config = dict(
    n_layer=8,
    d_model=224,
    n_experts=192,
    experts_per_token=4,
    d_expert=96,
    d_shared_expert=0,
    activation='swiglu',
    moe_layers=[0, 2, 4, 6],
    router_score='softmax',
    normalize_top_k=False,
    routed_scale=11.7,
    balance_loss=0.00722,
    balance_bias=False,
    router_z_loss=0.001,
    init_std_router=0.00895,
    lr_router=0.00101,
    vocab_size=2048,
    norm='rmsnorm',
    norm_eps=1e-06,
    tie_embeddings='early',
    optimizer='muon_variant',
    lr=0.00751,
    beta1=0.9,
    batch_tokens=131072,
    seq_len=1024,
    train_tokens=638000000,
    steps=4868,
    dataset='wikipedia_en',
)
Below are experts of layer 4 (counted from 0) of a mixture-of-experts language model. Rows are named gate (a neuron's input weights, with its number), up (a neuron's input weights, with its number) and show model dimensions 0-223. Each number is 50 + 10 x the weight over its row's rms, rounded and kept within 0 to 99.
Before each expert's rows: a language model's description of what the expert responds to. This comes from a sample of Wikipedia text that the model never trained on.

# expert 31
Portuguese, Spanish or French de in place names and titles, as in Rio de Janeiro, plus word-initial pieces like con, val, disc.
gate0:58 43 52 45 51 47 63 69 41 56 62 51 55 58 31 59 54 47 56 53 32 52 47 45 60 51 52 37 57 48 62 52 52 45 42 58 60 45 39 50 60 60 60 64 50 64 46 51 55 51 69 55 46 45 65 59 48 48 48 39 53 52 45 43 45 53 63 86 62 52 54 38 32 50 65 52 60 57 29 34 52 38 45 64 63 53 54 37 61 52 23 36 37 44 47 60 40 53 39 41 42 42 50 58 56 47 55 46 52 54 58 50 39 32 39 59 60 56 63 73 56 54 49 42 55 59 51 54 67 51 45 46 17 48 68 51 33 61 56 46 52 47 51 60 51 59 44 55 40 37 38 47 55 50 67 56 42 51 38 53 74 60 60 48 23 49 66 55 52 49 49 49 35 43 58 45 36 43 50 55 56 47 52 65 40 47 33 41 51 51 62 41 61 50 50 44 49 48 71 43 42 54 63 41 33 58 45 48 55 61 53 73 47 59 47 61 47 49 44 54 42 56 25 72
up0:48 50 56 55 46 55 69 35 60 38 58 46 38 50 58 49 62 64 44 54 54 45 48 39 40 54 66 49 44 47 45 47 42 41 38 39 41 61 48 51 58 62 59 61 41 62 44 49 47 38 75 65 55 50 37 42 51 46 34 50 49 53 40 50 32 52 59 64 46 26 61 53 55 45 50 54 44 34 50 46 56 53 49 62 64 47 49 65 65 40 47 60 59 60 39 43 27 45 70 57 27 53 41 59 68 43 29 52 55 38 61 42 41 50 60 40 59 29 52 41 58 58 52 48 38 62 56 67 64 39 61 56 52 39 51 33 49 59 43 49 68 56 58 37 52 35 55 54 48 54 41 42 60 61 43 36 54 36 46 72 58 40 29 53 50 46 46 53 37 36 72 53 39 45 59 62 39 58 47 42 61 42 46 45 61 41 45 52 40 92 44 66 49 47 53 49 56 48 54 50 49 53 58 46 53 46 49 46 76 51 50 58 46 46 53 63 51 53 44 40 52 56 32 45

# expert 2
Second pieces of split words, especially "fess" in professor/professional, plus name and surname fragments such as Sc, Mc, ott, oss.
gate0:58 51 50 48 45 50 35 49 47 58 56 44 49 57 52 41 51 61 55 53 37 47 60 33 47 52 52 47 49 40 54 53 50 54 55 70 41 33 62 46 55 39 37 50 65 44 48 54 48 59 41 46 40 38 48 54 62 57 43 33 61 68 27 56 49 42 49 58 53 49 45 56 38 42 44 40 50 54 29 53 47 49 45 55 10 37 57 42 56 46 44 43 30 47 49 72 41 65 73 52 45 51 29 64 57 40 53 46 52 43 46 54 47 61 58 47 37 53 49 62 37 56 44 58 46 62 51 39 64 48 67 29 57 59 47 62 52 51 59 50 44 58 64 56 68 46 35 32 57 36 53 48 59 40 43 38 44 37 42 48 74 51 56 56 41 76 40 49 53 33 41 43 52 56 46 48 36 45 42 48 51 73 39 58 32 54 36 61 51 40 45 62 46 46 71 45 51 59 42 48 43 67 65 54 30 60 55 32 41 59 36 46 47 51 53 45 49 56 47 71 57 58 36 57
up0:38 69 40 45 59 47 49 37 55 54 59 56 60 55 50 30 39 39 46 56 36 57 50 53 57 50 46 57 42 54 49 40 53 44 45 62 58 55 38 44 49 36 43 31 49 61 63 46 39 58 39 68 36 58 40 63 51 36 30 54 67 54 61 42 38 57 42 70 54 48 58 67 54 52 72 52 38 52 57 45 53 59 38 53 47 51 55 48 52 50 52 51 63 40 58 53 35 46 54 69 40 59 40 57 64 73 42 39 49 36 47 49 30 68 44 45 56 50 59 43 52 45 61 45 33 37 46 54 56 54 55 33 58 37 38 27 68 44 48 74 58 59 44 64 65 54 58 52 45 65 44 50 58 47 50 69 41 64 44 65 47 39 47 45 48 44 37 63 43 33 64 32 51 49 59 41 50 39 51 58 32 41 49 37 39 48 40 61 53 57 49 49 57 41 54 35 42 79 42 53 61 50 45 57 39 50 46 51 59 43 40 52 57 56 50 52 39 32 69 57 65 65 38 47

# expert 12
Inner pieces of longer Latinate words after a prefix like con, ex, c, e.g. ust in custody, ivil, ret in secretary.
gate2:50 61 68 42 59 64 52 44 60 58 40 49 47 41 61 51 35 56 49 57 57 60 42 38 52 55 48 48 54 53 51 51 47 57 42 50 52 46 57 78 46 67 55 55 61 52 50 49 50 31 65 25 54 56 48 45 61 44 39 66 44 53 49 69 44 56 58 50 45 71 49 34 64 63 66 43 62 49 50 53 66 37 66 51 42 62 68 56 54 61 29 49 56 35 47 47 42 54 51 47 70 62 41 53 44 41 44 42 61 42 40 60 45 39 38 52 63 40 53 43 44 75 46 41 51 56 47 45 74 48 59 78 32 56 53 48 49 52 75 37 73 43 65 55 64 43 60 43 39 59 39 60 63 45 44 47 59 48 39 40 49 54 64 43 48 52 55 31 49 44 49 55 54 55 40 48 45 62 41 38 60 57 59 56 67 63 50 59 46 42 58 41 35 80 48 38 58 60 53 36 41 54 60 52 48 57 46 37 58 44 44 50 47 54 42 52 66 68 48 54 53 48 58 39
up2:63 50 49 55 46 50 51 63 53 53 50 40 57 62 69 41 60 58 62 41 33 62 40 64 72 79 49 63 56 57 35 48 37 46 41 44 39 58 46 49 34 50 30 35 65 48 58 50 62 46 74 41 43 62 50 37 51 49 51 52 46 59 47 41 58 37 59 34 57 48 49 58 68 82 53 50 39 50 48 35 69 41 57 19 45 49 56 49 47 38 49 41 43 54 50 59 35 35 47 79 49 66 58 45 45 54 53 44 51 48 38 48 62 50 56 44 36 58 41 51 51 46 58 39 58 44 36 47 53 45 74 41 48 55 43 65 57 52 52 38 54 41 45 55 60 48 60 33 41 61 62 48 52 51 52 54 52 40 47 49 42 33 47 52 58 64 38 41 62 38 48 54 32 52 47 39 54 63 37 59 60 55 50 49 45 50 59 64 40 53 84 55 46 54 65 54 52 64 51 62 46 48 49 44 36 64 50 35 46 47 57 62 52 62 42 55 46 52 50 40 53 45 56 60

# expert 10
Word-initial stems after an article or preposition, above all polit in politician and political, plus pol, c, develop, high.
gate1:47 47 39 67 49 44 37 62 49 48 63 46 56 46 64 52 54 63 44 41 55 56 39 57 40 36 50 50 49 54 28 57 43 55 47 59 47 45 62 44 38 38 65 34 65 49 58 52 40 48 53 59 48 52 40 70 66 29 53 36 45 57 41 57 66 37 37 51 49 56 54 39 36 61 53 45 50 48 43 55 51 57 37 35 57 56 34 53 63 49 40 62 63 42 36 51 43 41 40 41 47 45 55 54 64 34 44 57 50 67 54 49 61 53 52 63 60 49 72 46 69 44 42 53 62 65 49 49 71 56 41 57 63 45 65 45 49 67 48 60 48 30 67 64 47 71 40 45 46 51 55 32 53 47 47 52 62 51 39 58 48 48 51 65 47 60 55 45 53 42 51 38 42 55 40 47 42 54 25 50 53 67 51 48 63 42 42 58 70 49 60 52 43 48 44 60 24 72 62 47 63 39 53 54 29 49 39 40 42 42 42 38 49 39 55 53 53 58 36 64 60 75 67 55
up1:61 59 67 50 59 38 49 47 39 63 42 71 64 32 53 48 54 45 41 59 54 48 34 50 51 16 39 49 67 47 50 40 56 39 51 47 48 66 72 59 52 53 38 45 52 50 34 45 69 63 53 58 42 44 48 68 42 40 58 41 51 36 70 61 41 47 44 65 45 47 56 67 57 52 45 59 44 48 50 49 54 61 49 51 48 48 45 41 50 59 57 43 34 51 48 49 47 31 44 51 52 55 52 48 38 53 47 58 38 54 41 46 36 67 50 66 26 52 60 34 49 47 44 67 39 48 43 39 67 54 56 43 43 30 39 56 40 47 51 60 63 40 53 55 60 52 27 54 42 50 47 30 49 61 57 44 49 56 52 53 59 58 56 56 55 39 37 53 66 54 57 43 42 68 43 39 38 50 56 61 32 45 67 35 51 60 35 61 43 45 52 33 77 47 49 51 64 35 53 54 43 44 68 41 56 35 38 52 27 58 60 61 53 47 44 57 52 43 42 37 47 49 43 53